{
  "hidden_size": 384,
  "d_expert": 64,
  "routed_scale": 2.0,
  "lr_router": 0.000707,
  "tie_word_embeddings": false,
  "max_seq_len": 1024
}
Below are experts of layer 10 (counted from 0) of a mixture-of-experts language model. Rows are named router (the router's row for the expert), gate (a neuron's input weights, with its number), up (a neuron's input weights, with its number), down (a neuron's output weights, with its number) and show model dimensions 288-335. Each number is 500 + 40 x the weight over its row's rms, rounded and kept within 0 to 999. Numbers have three digits each.
After each expert's rows: a language model's description of what the expert responds to; "comes before" lists some tokens at least twice as common just after its tokens as in all text. This comes from a sample of Wikipedia text that the model never trained on. Tokens count by the router's weight.

# expert 1
router:515537519453503531520492458511519477496485508548422492485532532506506482509562456489495568548538577550470462541521464482443447507541511503475448
gate0:430416556537437459477503558520503490501512518548456466538554566450465443500425505516581430553478443518497497555565512503490533568468539493549515
up0:449459489456471504528496416474524492508439481553468514564469505466511512572513469493544516473510453517474458475504446488461521498465518514489498
down0:533553529454498640513506448509484513482540510521567538461552485567523506466448500512573514483457466506514540458593475507547520477435507542483511
gate1:558473516462560507577455542424516532447474469501501517518489540491522458504618467460543543512592509536407489487546496515488439494451521452473505
up1:488547518504452456492507459419481437452498469532474460466545512503495521466464465438470531498477501456459446482518550564513491477420507461417530
down1:481485522531557483585543484571537542572473532561484504496503469572458516513507394457495524462553534461571429450513491426447535500529506460545449
gate2:452472539462437534497479463497492458493521520575545439471450477498536488451447471558449476543531531448502452485438425449449505570402621529558459
up2:426423499481545461534484508462553497526472445484532459495511454437541441423567551468460486494494451516413520490473512513492507477449543538456493
down2:460537585542503516515525574472504467457488515478450517451533603524475479542436471438519496514482475521492554530562486562512486484468507452547498
gate3:518545533545471509517500600505607429493407515589518484510492510536487562399407444457487503466494435473532450505498529556574456528432592474462553
up3:497466507460515478494430572550494560499535475490535543506541495548475464492506506479553561516471563438493489418553464516489488455494508518494475
down3:481508518488481529515482482493470464502510453518470498552435497478469431471520483493537560538524503463472550553395593443537495470470480507456523
gate4:501569506493539436532421497529576501647489456438509493422463457506536538477501527521533513456551435546552509542531463427580507542520538535472501
up4:535461415498529533532512531507478477560523533483498487423505474435456472541460398539486457541512520477519481529517561553468520437478450496494476
down4:470500529462493551488548434529367490501507533507513459534501431338509491507501472478566500496469477500521509540503563505514497467527520481474503
gate5:442532576509475509525494476463508473482520511539457509503553457522440484513520541504491500449492495483494439458484458581480526532593483481519448
up5:508436576511510523501537500517513486490504542482516511528514492539450538525505551431593542524462539541519529505497504535518539510488504552334538
down5:473506464520442529496498436527510528432484578514486451462500475435547507457527514402545492451456476577512481489539519564505459504453504513475505
gate6:477467493420520500494493529478412376536522473512473549525505615472425444435505495511510587552513484522555464465488462459506414526431453524531475
up6:407485549592484554519529519522478493531417482458530514447478490519458506441518527487514449578474463486500542478562494444486486540439493495543501
down6:539543449506500512555451563504481463507481439468460497567441507581493409509431557512486498492519466518505537531556494588500547497535504491470474
gate7:510566498494496396495481486474520536536475463510501471527485543434429461527520575434456468511505493527417479556516482489473437505565475428490512
up7:501486556527475461508517458470404521458561477510513459490470484417472516523536507499502593501459509547549513487523487422474510515433496485498507
down7:545476505446495466491443476495451537539462524576517515512499493464411538422533526533495507417518474478553640422473542557511525496471502551472465
gate8:540502501475451499481517536475510541459510437428478573496552483462439465523487513515504593497537494447480474529547466493582464506418508516519461
up8:505558443456486463466496380463469470517522507443458528608495569498538431449502481426547503484503522516539456482528463467493486488448543531484595
down8:509571517513521438444535491518574492572519465484564406476470564510490445468583505498515462502506472487440552508502447483447517536474460517517593
gate9:523509521437473503521541477442482424518522461487535592524489519508543539429519520531494500476438517496526523459512422468422555469500548535478535
up9:540553547578538521502474499562452519530494523553531523497553476518571519567485518555546468471518461450517552535516407467597512479480483473545560
down9:515479457455481460544544487562523487578526582433544478516463413465542494464562440453477469487491576472538520531472494503554522516434474472440526
gate10:531544468512486556467495461527567538550531588530456495515428548532523472566463531568523463531586526484460515551542527487541496439472480564501521
up10:418557476551494445581526477496543441478515537428484470489455446524555524544398544489479451568500563458475523495526401565454555507525459510545510
down10:514492452482550559460508552483517457491559524523431503490438463465449504483470449417496458556540488595576556534501443504475473523494500446458491
gate11:552592408511485526494506536520504482526558447428519522479445507550514441494521528430481540423516434501482450489513547514500488498577559517424483
up11:488525519522450492486420503536494483494523474623474450506499551526518497463534492493481516502487510543479481490527557526506443538494456481510453
down11:514470426569494564454493524504549452570443507491444498508550608486494482521497465470507465534453528445535513492527462550481536447457462505526472
gate12:500480559473568425548486549505452421492545468528459476480480474451542482447487429497533487529487550532468511519528558557473529503473449486469483
up12:548494528588472556379500504539511497526489496500539574544508530458500552492445474400589489584469513460496494514533528539500531544504521516537515
down12:510536530465506530478461513514565502554520487515559470464489541502539566548498527461546520527503558561581483490507461548505503514561408467450465
Number tokens inside data tables, infobox values and measurements, such as elevations, coordinates, track lengths and asteroid catalogue numbers (962, 55, 28).
comes before: " |", ")", ".", "–", ",", " ("

# expert 26
router:576526515570571562529454516526495472541487538537457503563456542525512415493477492539526550525527528519563547450446544531498475494589501502535513
gate0:546532514473435450541450477509504468556499544524460472558527468565444510489437448540547511525592514465468510531439489472423521463547524509496565
up0:506459529456494467570400550583457489532493491453498487453544601482515468463500505454535514494532498562492459435479524443526447476536508563493537
down0:482518482497517484576556468501511520485566442486545545466518479500476418420511488528485518513528463484492518446528538488482522490461556500508509
gate1:456498565487496563556491490525485479465408478526510407423484497533497503488532512473498488530521516521565476426457529488525462492528516507501516
up1:495458475520432504547565521510454472513510531527573546509470497540484517421511511524537525500466488454477509477517516509479456432510443507476546
down1:494469453532458554512510483535534490464532465514548558541541497593521431433491582383490567440603524480512440515477515516357446566474540470487499
gate2:579475558484527549510466486578456479481486552484501499487476498599503457599525533523570567484556574534525469552549506505538478549548415551479475
up2:523483473538445547509480552561475499472450515517581461553485476514422522452526480469576597549485478489398552496529578464497535518455498491563574
down2:522525511510492469453543523514508475564512488538499544548483457555491499521477516516490498509512451507474455571596527519528588518472434531555449
gate3:574445442473490470505438521405420479543533479508457451533521481510561421466469480490487625510518438390482507563523484506495546493468435538522547
up3:513512494537545493554481431584502549504520467502514516598449510451463512459445525512588512493496539484479493432471455512460485482578534517513586
down3:457632518528532512539482544480548558448497451521470450540492517447558444496542534497541501550513495558543504491465442468485535532549501532489462
gate4:464510463538502531465481555497446463501570493551501444436556555594530446482577488566531484517524446465536577474576514469520596477535529471524553
up4:551578482489458483542466535564535579493495550473529495531512451560457425539547553567470515496528582451510540523510490398470479541468468468498510
down4:557488500496493535564494464490487539573532492530564464521503541507520428531540535472524511421462570498466509459501510510506454514431524627458495
gate5:507490507530552463532556472454531533519548485508542542430570444507498484503555521533503497467510528521545468573410474457540510442545483536530439
up5:417440598504583508533534543525518462543491473517461503517436562562530507469471475493509483503514421556530513451512511517496532561597559523411509
down5:486547498479526477462515519511526523437472524485491474519441467520542454432485503533459486485482472543491458499537492547510467455529568509558510
gate6:448446530504532523509464459482529533485543536565433517566482465494460466526498483539515501525515578456475514466479463517530505518487596522524557
up6:468482422427480460536505532479504497496514586535601466532540539496488499476530492474503501521466558474479494420472562480557462490610545461565535
down6:475487485460470476458467464503451532514441448490557506466460462515496519423413481469455550485518521547413495496502474549534475375532533490544548
gate7:440511455501519456574491472456477528539476502514528468488505460547524488487555461492538572441521497506520493500571541472538424539545445497539493
up7:514547488485528470439551498474574567528538513528511450536539537444519519513532556413448476547496539515489549512540506500488572500578476466425484
down7:549471510459532479488579499508529532515517440489431510546501546506465476525485508542438533468453453487549422531429511504468518560451559534500554
gate8:490466529486521469513507502560556532486511468521529485599520472560563523552509461506502538505565477508464461483577511563482475460517418538510439
up8:516495498547516473543511549492458489557446507536486540560476462529504556579435554417560456509506522464436512488524506524471463564483590501511507
down8:433513510547447488471460500446427524479481467515547496477562579526503557495465454518513616469519521495493550496562552447434521495512470579576601
gate9:486498507485531513462498474547487471489479476539461492553449543522497503586485455489546553492488478476506469525433415587464525516588499455500536
up9:467476520533488505538481553546501417480443506555516483463522512496557468456458443450597445436431523445540504481555539448519574573495504508465492
down9:462462554593525471490484446447492538519476459510463512518521554513459516493571567547448561464482475479496519473387532441547516538477421521458475
gate10:468515514491488522555447490516450545474515520532497533485482563537527426546405469499454513488527581556513527516467468532533515511526504442520495
up10:519499530517530489460539559532494535472491497428489548566493524476447508454535609504565501505520464455442468512505508494485479429498527543514518
down10:466506480557496441503508478527450489551481464551475567530489552524466471486495516458527508494542534577553509469553467513442527522497528513519515
gate11:443531404469493492585492505574467499476592523489462479529439532525475524488521454458472542538516497464509545527456476508546403487482503528551486
up11:502525523470558536488551475452501461535495540506464462465431480558508504511568496550553499493511524498471406521522474580547463484488493538454541
down11:496480481456531502391496538519524502546449475457452492497480527592533478423465474518521509453517511540501419508506465490471600520420476487534475
gate12:478529546603555393493431497473541500533468504522546492456403555456574496436523534457503518489425474512515483460540505474456544480528540481527434
up12:422433502497498562600488577509542488500477541521407527460433501538474582437584457501509496425520522549534533540459501570470513490546479512532434
down12:561498460529478591468501483523511465524509496545487507523525482400587495488499461469539556481521501488506535534487542497466591462486499514499505
Line breaks, numbers and closing brackets inside stats and medal tables, plus column words like MPC, JPL, Votes, DF, FW.
comes before: " |", "|", ";", " 0", " 1", " 2"

# expert 32
router:516529498529503505559556475514456422440480492564495521463448542506493583472449505576513479587549503515495559547507552533476493512519535499561578
gate0:477443527579524459551535459525494449563481530518579462523537489486510527436467498444443459484573544475504423524566469529459555527484439556488480
up0:497500520450492453528527515547511449490497497545510501542541453574516479548469399514428529487521548494525473535520509553566502544567511495483497
down0:531475517481487541555516467486493484546528488476540512473496505362540531518426530493440466511501513479447471532587516499546533546465495591592478
gate1:457497506505491472423457484495572521475427519471480535455476500463505466502544522540424493435525526459537509465492540486342519558483456478496477
up1:555469515523548505515458512489550457463519553514467486520477460526457454535445462555459478505509473581468449492512453467545509530500456515561439
down1:529472520534529502508470491560468473523554524509519441545550460399462497507505445517447459474469519535452502492518508593518497545594520477488485
gate2:463548548597519539497409512493537451451486474518480516387441516531459502491535529469433491509526514477516453441545541507464499503459560467463483
up2:445500417447477500442594470551536457518499521502488510545558492495502552466476530449479500561465476506474584554496440562508475481533492478453446
down2:503530473528537474474553503516548549483459463500672504540511521378552453451509570486579548474526503536462477466465524539580443499566481400463463
gate3:484535548530576461521524478563436520488563504517485510495498510545468497500552548510503508488482496559508489502545554527472411563534441495539519
up3:500471461481463487467532510567520586459478530476433512413539523492485473502452480499523480514487545465504509526465493528527470509542509524541476
down3:468501533496444446529480541521573467452518523480561546491431467622570544458468482460433446478490465520531490487486526514487503475486467525543516
gate4:453413523474572486472511501443466536457510458511443436417475493514508512523463512509537469433530508505523540529572534529444537411543558530481451
up4:526470486416497463570473481438428536498502507536509483545506469510445484567499531532556452527523498448491459482561459454499478519504454448479513
down4:548486539517504525559557427524509545487472497522586515511543566489513486489484484463525530522405460534457497522478467454502512613517499531476504
gate5:469477451478556549548490464512474481473519453530506438555516538546447506481535494488561467523534455483442551531472488463419483440548493456483576
up5:530465502541448504516521472486561514618480507540549483496426496463485500585551439542478415491549510575472521446456493572514581497552491498506489
down5:530430443531538523524497552512548483525519461478535493514516427447512526478514536406498480522454476461445491527476430546478501616513457549507502
gate6:540527485478491477516503436456470422509431443527486452433461470501447515476549586539505489494482548420425447460494505463538493502504576558601478
up6:538513529456533458490449440489466483441459473552475443465513524540475493471482564570466479591480478549520494459454476476474487540530530470542561
down6:453490519399530444435456512409547496471521516488477531423451503568493472469498461484555479529564452474552462547534554480533464502520486461554490
gate7:457557505473438496395499551487479569497514497549531434444546496531497495456559560517453526524527532475448459508478406538536485477521508457378501
up7:424523499514464490552536536488522440475440513504559440479469421470519519569479465546483556493496398529467520494568534450488534509480527507484451
down7:481510507522529494552470560407553515499529464490589446525428549490524538570525609492522497516550473522537470541531579488529467569491507478546454
gate8:521447484559520462528464558519515526575518505539537510426404483462476524532449419503566516458504501509478468449516519478470496489488515490483510
up8:488532461522494532533531493489505574592489474568454508555448520538436522484549506482476445505478489570486498430463505441451529471541397505463559
down8:519397468441510539533530548542498513559465492450522529427493542557473553600439506451489480486524469480543434487547532467485501484495509529510528
gate9:485533450500485386441495505477467500488470517504516534482473533472454503508532394534534487540528496509505534516486495539468463482504518527508574
up9:523432519492406529481505477536567530509494501459502429461514539512503457436459432536445488462486459423496517494526560494509582444475451458582404
down9:468518427601540503488495456506476564470444525494488497489518458485504564468409429476548505490458526544514506528503485471498473458433599429537515
gate10:477507515490481500491447561522591487522514446550544451464514477598438516463567517482477507445539496541524521571518476521496487437541505476579617
up10:524429505516446495458552452546523506461483513451519546542503435521493526447543492537428493518513499468408556440528502494529516539593546495496564
down10:557495533494506469476502554467506523493497529493481563426515456479476519502599486562463548488510474470547505493489581507578551544513489498453471
gate11:533481566544577538484567514525472512494532539446500488514434473524471458526498540544460525486563475456531498440547512492585413500515560443519552
up11:489489515545543537498497515393547519451487523468583512496486484514520496447388540490489461569431506510558484487505460481493473532434466496552455
down11:493525539501498522518424457570464506430558496503526553454497487525520519552557521532487532470574529439585525511433532529497461466502531522567428
gate12:430498526431501537465448554553500570465480504475462545505456552541557465521494467461450462502543534490507529558505554498428582534495520569489537
up12:495468476506447522498493513475472515482466464505460437549483552418535518574501459517477451506482509483419535513449524502525544467566450475399559
down12:486526503441485479545524616530496469493486472510509540494569477489512560543506610523436528490526464470458528504506497529573552558505491540553482
Newlines, table pipes, separator rows and == heading marks ending paragraphs, headings and table rows in wiki layout.
comes before: "\n", "-", "==", "|", " ", "The"

# expert 29
router:475476472582548482464520509490475504476463500527589566547507502506471528477530473501530497465546513513470469499510518498439544447470497479445473
gate0:529530512541449544511513462522460474493480525517527504529482451472503535459473529521536519491523518484443554548435518509518522466487588461542499
up0:563451447509474476536516448537486501484499503500459499521431468478560447535491523543503507527522486397536461530474535520533522539500470471552484
down0:442487457403588528468458514523563452534476456524516535485485442617491456471509528507462523525514476488495506512477423527530461457556459512439492
gate1:520422494460480492470538505432463473471467479479501464518517485551497535495502487462489485442480524522472545422524516521502477510488525539501526
up1:476448459478548545473594489563439511509558488564568466484528563491540526520464508483461548581471521556431455576556502507506467471509453559527521
down1:497566403551423582542549504383494517555547467505539535515451452370551504478473522552514509522537515501476483501453484542478525439582442444504464
gate2:472467489541505479479520485439494454513514461543481560617495449542461531468547526465510417499515527424543477471427474561541493453476555510497547
up2:444487486457476504525533597492534524617536459462458529543497496463455473545495477581506533497535512468494505450495503508428548528539556452538544
down2:520480507473419508512489484439558459510534490443535448480484515415503507432438538506457488541492527408515429581463541540485464491453496434536471
gate3:468457501532428478479502522457519465485515434428538491442510466512532528487471436452474428431465495435566508473565573440481495466520481513562568
up3:473466501507569492501454585470569372479501434419492492491545459502521492530505528496462526504486486464489470428487518549496438521453451523470471
down3:499474492565557508415471452491585447496518597539508550531502492532532451515491474548547517453510534447501528494506530432482463472453528565495500
gate4:483590479482515554544518445472463481373512528522550453494421485529547404523513452462495442406494496513506506503422453505499491486484524531549464
up4:446565545514595514544513466463466477508486428501497520537500508463518519528479569448454551493471531455516502588537464496521498493473504507492509
down4:563468504439595510544456491526478443540521479513513538532486415569548484513478480513435506455472476488547423468451507439470486500494446451551565
gate5:589464565490498479555468498478495489486569474577437520460459520526493538496443464494463448522515522544541502436469471417477558469457490472542501
up5:543504551508447455504492521596523411537525539496596549500519427522439385463448481470488485504507484479553466519523472505548489516572433442538470
down5:469513515534500509452423574520524533475544482521540563571514478476512589476523497511465470465547485545468496507526525511463507535605459519488502
gate6:511542466499582527478545541488449545501498562507543536515495512500520468563524526500500463554522530498531552531453521473512569533432564554475478
up6:483465493454453543456543476508532489419481481534481459482480549517482464444546494489528527423452516538473517424502523463546459511486423452515515
down6:505467463572522527495549499496548478514495475463491460524472505379502532490570545534535455520407526484581528544462538451470536500476502407514535
gate7:505518509406401486474517565478511532424433528439505512553519507495443594487500556511548496488478492463482492434518420451483527571479549558472478
up7:501475512535486492505547514574474563392543457544490507470551465498485475418445462441480460545533512526479476505431446531524499578524465487491518
down7:479455466584464524519502421458471537436591490466459479474541494484451470537486502533553477541603528521464565492487510578482585521501519538545579
gate8:503507461477560552469497513491482522514521524588514529536452535520530533476492506514548401523498385466553511442540487498512505467563527475454539
up8:455493496421471450451447468534499463447450489477511557503544489466498515478453505516458465562514471506491511433550468507494532538520495507524495
down8:498466514479477585435476501532507517506461480548468462447486492471485461526466518493460560504547497544558525482461432462514591438594582478520496
gate9:428552501505517528493494531484498499499484471501532532455534498494478453471513489446572423451510514522469534424513606614493525508466526477395523
up9:543494580531419468522467531553532472501530497538488456527534550528429534494464483510452414527534499525528570493453503492559507504451462554492523
down9:540468449561421457464510506542551481472517495529497478520564483535503561522447528468459510494535508498471433503522475505465450518490435579478488
gate10:486549467511561531510512487570487450529571505530485476537393535481475516468504543503466512569542470529532460487443497510441428568459454519551472
up10:556500530555439442473500525495488455529505483468476476429529521406503428497505530567524511532545477599504517521483409600523536538486541560449494
down10:528467545536549491467548558492544551496532520515462523546526500403485467495502468507491566537478518546502509515464517449514542512424464441524408
gate11:507501569529521503527538482464454471558469582499480528568552512536414450532431485548547515555573486460492494566493481541525517556465515493420403
up11:499439533531479465532445500478549500594514500484560479559497485450515563509499504478452437497508470505513518513531533553537530500474482442551500
down11:478437508573541525555501490506541456516525484518563483515503522494517511442503468499470481516524499586485609543549412480467476537505503460514509
gate12:501472533540527518534499574434548563446511481532554570483494603518506590547465470507460555456515554513476500527491509477430561496485491444498556
up12:498425528498527499483427527493472572511502536513525537439520550462544546511461454454530465522493462477484533456580479599431480529472455538516465
down12:532498505518520520484559423516515451459480503517535485511578522478532481554506466502508503516451515570490502535534461491454474416432517482512542
Section heading markers (==), line breaks, periods and sentence openers in biographical prose, such as He, It, was, which, Although, since.
comes before: "\n", " was", " he", "==", " The", " He"

# expert 11
router:510503459438559475493502459540640487520557486486511503469517498499534553484492514420544535543502454570456493525555522578511543514494487545454614
gate0:523437446507485472512486420589506499559508435506482427467496505523482521473440488453451550541537430531528554478464498609533529571534516510530485
up0:520518459504498513520546514490544447505470525536556555555503527519528529448479557515525496399506442505518567459524526491499490467514523469495564
down0:535432558558517535462536527489427526433489555466603522456481536478512529475488460471540554481551523485456532507543475512495524440411437573573523
gate1:466532413515516501497458493547516491494508472569414469507525525486490502432482479453502498505509519474519426540481544428545517414470423482443559
up1:542491515505467481500480524502466502512516507543508508495566508462434450518529473539452499545493574490559516492521540510470451473491435511499486
down1:500447536501432524461467460492530452413536539494490457570449564537511473539513459478480505476515466500466510475481530519489483436578496558488514
gate2:466478482493531552454454499508502532438599488484505441489496479477543520448469417468533491415524512555475502498456506504479541519551555492433527
up2:555583466452462430485478507547489519420506470456445512500544465515437519549434508565466525450464529467594560488512439476461451477458500541531512
down2:405549468483478472521546513485496440545537459518467515503473571576474526525499491472484441521558499533467469536492482481515544491473503488469522
gate3:516511446510476485499434455450472517521458461453436512475494486553553550466485480482500447489482487530516474455545469480492487524492494467467588
up3:506499497458488544441431473515519515527526523543575473561517457450480547485543510513466505502502512529521510502511467460585425430512562504505525
down3:488546554482464484420516504516471508480494474500553492483570520502538448457498503576455465553412536496535551485489473527500432493468485458458502
gate4:501604383474568561535523558467528487508502511535551519448499512587494502541554536442547514420498517496548520534496508516592452498486458574504521
up4:507511516500483522425484485543605480473485425478553508498469542510534450503491499474494457531473537486508505511526534476534488533570466586506453
down4:472562455604513473501552568456420474480515484523550533441418535581472463505556428482538495507531527550469516518491554454525459423503517500505589
gate5:450580431485521523507495552461505515469528520468505464534507519492457482494527524507475475482528438464485486518486471467498531529541454517567505
up5:514444498506536566540475522471560528516496494473556533526533501511531478503526497562507496533514487505508480594561529454439484507572528480525487
down5:437401527537471502495520525506533471458540508542488486513530476531497400480573512527392489506550546454476467566478495488537509520512490478537506
gate6:513506532543527505474483575475547483525467510468478537481585539468484466502443517495473540452514459568458459447443559506508534561572484466532567
up6:445483536523462495482540533472547457488441542459453496519515395431450474473477527529494496471470405518515391572476614572527448580493551491545517
down6:417499497482558511503525516485514433504560484551427545505477484466517555527449485513504535525470452525497497505511523513501477500531479535507590
gate7:497502478506494528472470542538506496465538496475524497495462486485512562520512459531500472428503486494437529413416477511438591525490488532448498
up7:555486493513561559456531531559445561591505483470492477457527534476484490487487544472515433454485479496571502544513516559550470486491476484601461
down7:564506491435550468528498480541455501503521503439496505547484534493515498482549567486521550427526450497538475464558459496430471466546476467484423
gate8:452487436436546589490471459416515546488508557520492476519458454530493562439451499477499469487546482489553561486533550492543476600484454474553479
up8:500477488484521552500528474490461448452494503510500469533514450532502516552491514508468518491525492532471484500484502450491520482485440563501536
down8:536507452508511516430492530387448578444496497482622503468534541554612534535500528488553504523456460545493498511531468448484546456541544433582543
gate9:544518514498469438485484439620467525523548481484532471461516482486487500503492498453479455539490519570505548517450552535503527483509534522476439
up9:577545488477497521468554469515507549464494533414507496487546468406449507520529466446510459513494494511505471509509549507544413398539429459515565
down9:457583541500524540501532475481496490505450500523505468492528514215514487489501493507533525472509536438503494520528562538610467513492528485529520
gate10:519478508448536492418502486441579496405529447411422529473534497520519504478545464520481503541474511504473509483525493526494399498570449530542576
up10:455454518523495503493486495542502455525483553485540516491367511399455486500496529497465484494482551493481497475453491482494518506488538492453480
down10:455540490475538454481491435468551490471501512587480461507502509488546548529460540512462560437487509458541459540551424506498439435483476498507471
gate11:484511436519490571497507486464523579530514512497554485511512518511592539475462488471513468496501521543510553588536455440509490502435581553458384
up11:472457508522484406492577499474475538475472487481455513546557550482444489507588499511539476451503585569504494427498510515477513512499458470550520
down11:519515561508475485476522455569538476485433540465510422514486496504533556460532551561446415457416570511581505462452497459453506485552531484486538
gate12:550514458480509607431451495534454462448490521496491518489468457544456516436487512558565538518557558534524610576540528485470435505436546495433510
up12:559460468511559508527526501482544573512472455527491490534532552476486477576509506521490484534510495448429581442547436548566472494549405475446469
down12:453524467483531505498469524541512490503531432528439569482547535410506480517564419532460481488520451471507499508585528502472569480520499508529490
Numeric cells and leading number pieces in election or census tables and coordinates, plus capital initials like J, St, K.
comes before: ".", " |", "°", "%", "_{", "–"

# expert 2
router:423494561538488506530432435513516483463439528463503607461442539494536507439556590517482406484432506488475468475474463470445491496458531475442491
gate0:440555502511471529602484538518503548501501503511488513497470514536528479400493558460489504477499504498530450434433456428534432474517395506457461
up0:495482536548453489517461410532503615481496541511436528477514493489465455490468490509458473489508455504573468443429519482500502379471493508443483
down0:397507520480462481504537533494515500548453521542564527441453526473529495456472457560495495512463485497458552496469478507481470546532449496472453
gate1:559498529543498488542455486494476362543462548531515434513417432528486541517429495498503510538576526488530510562466543463477482543526483467469558
up1:504443534462521519460510572462505505485449506507482526567515474466517466482441478551532453547469479505444546508489506452533440495485497515508488
down1:463490544485458496518499508473442399471492511540528509473476487535529500493477518514445525527595476484409475498533516473468503529514536492509496
gate2:517472482564478542537486557533524509474499510525441493533473552529435484459585485497473509492491534500492535484487481471594479521502471606521504
up2:493517540560453530574515553498529550489502510505487537553463521501540481485502492479509489462531482486630564551471590557482495541496469547504534
down2:521490461579423537522436495447495488554482484493494508479474431394487509455494513497466458471463523434523481577461520537517461486475490558565533
gate3:489514511532500556494472551473469508516456469521494508459457486503528458461468496475517503470524527384486447521474440496500491519467487512480498
up3:507475489469507464509533537450523519464463474438503559462592455460499486476484497500466520481430524539556549468443469414461398574451555494498573
down3:530491481570476450421498530480542488497504417593449464487459479371523539496419502535520532441554484441529492563496526536449561512510512479505503
gate4:495477467439530499430507520471476438486518542487514464452438488471547467499538518489564490488536542495575553535535479489470481505513517539524557
up4:551493507481389476556549527498541470545504485544490546504491510449483493512510495526478505497489521514559436592438509525488441555485539435560516
down4:500527513513445525450461547526521496496583447505497450512481521463489462500528517464483513468538556497592595514474500442477454545476520440445442
gate5:624482526510538562509511549508473590472487431483500445507506511524466492487481554537497492492501543511501509540555474468496465483459458509483576
up5:439457420475487508473472498493504522484517553457459513482484469464579489561599534504525542521540598489470474515519459440492485536499501478464464
down5:501505504527483443498498462490465525493548473464497487474484415508508429513574540474440463473556508534523579491549451510505505484551517513519496
gate6:456481381486479582482492508484485575514509536444449489512443427500523549440566425544449534496458437530430505485474502435478456541541506498533540
up6:465480499572489533537469440514513537572546477509529456523465504509505512480426513527451533493472520482495442557528424434579517542535531532425443
down6:545521507474481422464585515570478465524483500446583479448563420471619518462468432502481476466393536492469474482523483488523431478430486471482585
gate7:497502453517492584470528423482504510445561579454571461503440476560583527462543476489513478529493555466515494466567467496535455478519553559517469
up7:552557593513502490500493505541515513458564505547528445561470523508509555474475431428545462434540517473386504468479487452514441531521499398469466
down7:530526558479457539572470552544488503482501509550537554462478446447577574475491464560444506498470442471463485486488491467584507480486515525559507
gate8:531512485490494511484560363530597477487522490489489505549540560503531452496495513527509506504494571485454452497507545390445544484429458473470469
up8:488452489564496517515484493509495500476561524538440438472480533434514418503474494523514445483469554532509477423501465555490504474534526479490532
down8:464535503496540473515532537506509532500543510513523497477447445539535469572582529535560473501457511535504476515475522485473514522499475448479473
gate9:481530525480443588537458474494478497471479486454477470555527551467491444430459577497476414492425530430463435473498491489545517489492527512460485
up9:567579565440529480523453552522477497485494482486493443633507517526533555499486421487494543495544467439528582495476412475502514495501543507586449
down9:412494460492467484557530481585507530495534549459483486583565403534433420530567524539508560489547520529505550441520463483558559489455513553487559
gate10:458475498497521464518541432413501473496540478441505531515458490508531481519520511534445499424505592520553428537427490476433462486474525521439471
up10:450532557566475508484461532430480477495514524532522520535471546536467535476483455541566492423472444499504447495490458486565545572504571445561504
down10:449539583498513552469534529463442513502554569533477432523457569363501521474556462587483520530527541523546567483468449477402528537463497469491466
gate11:513437526513522497500522503532549518476502547512442568484532535525507524524488531516560499489521442584583471479490593496501383507497474440518450
up11:510599517477495469538489517578556482542492523472501576551441507572518531535534545521543510557516563585547490526488540530428489487412504493478475
down11:504443457447535506506474588505474476500450570458475470507512512534516413508529464612511534503355551433432508505523460551523446413462494506556459
gate12:553555521534479512429525476494486479471483466526483513551448476569464535452464505482517508469459496456481539543512460569506463459536525503512572
up12:534518508400529533562494483555573539486485467524540462494477498490575464453472473535543522508503490511548543595546471502454497493444556472562540
down12:472564479483490475454527455457445563502500451560481535457504473394507531521573463479598432570387399545539562489516500491526438492514553482529417
Conjunctions and linking prepositions joining phrases in running prose, such as and, or, but, of, with, including, alongside.
comes before: " the", " a", " his", " other", " an", " her"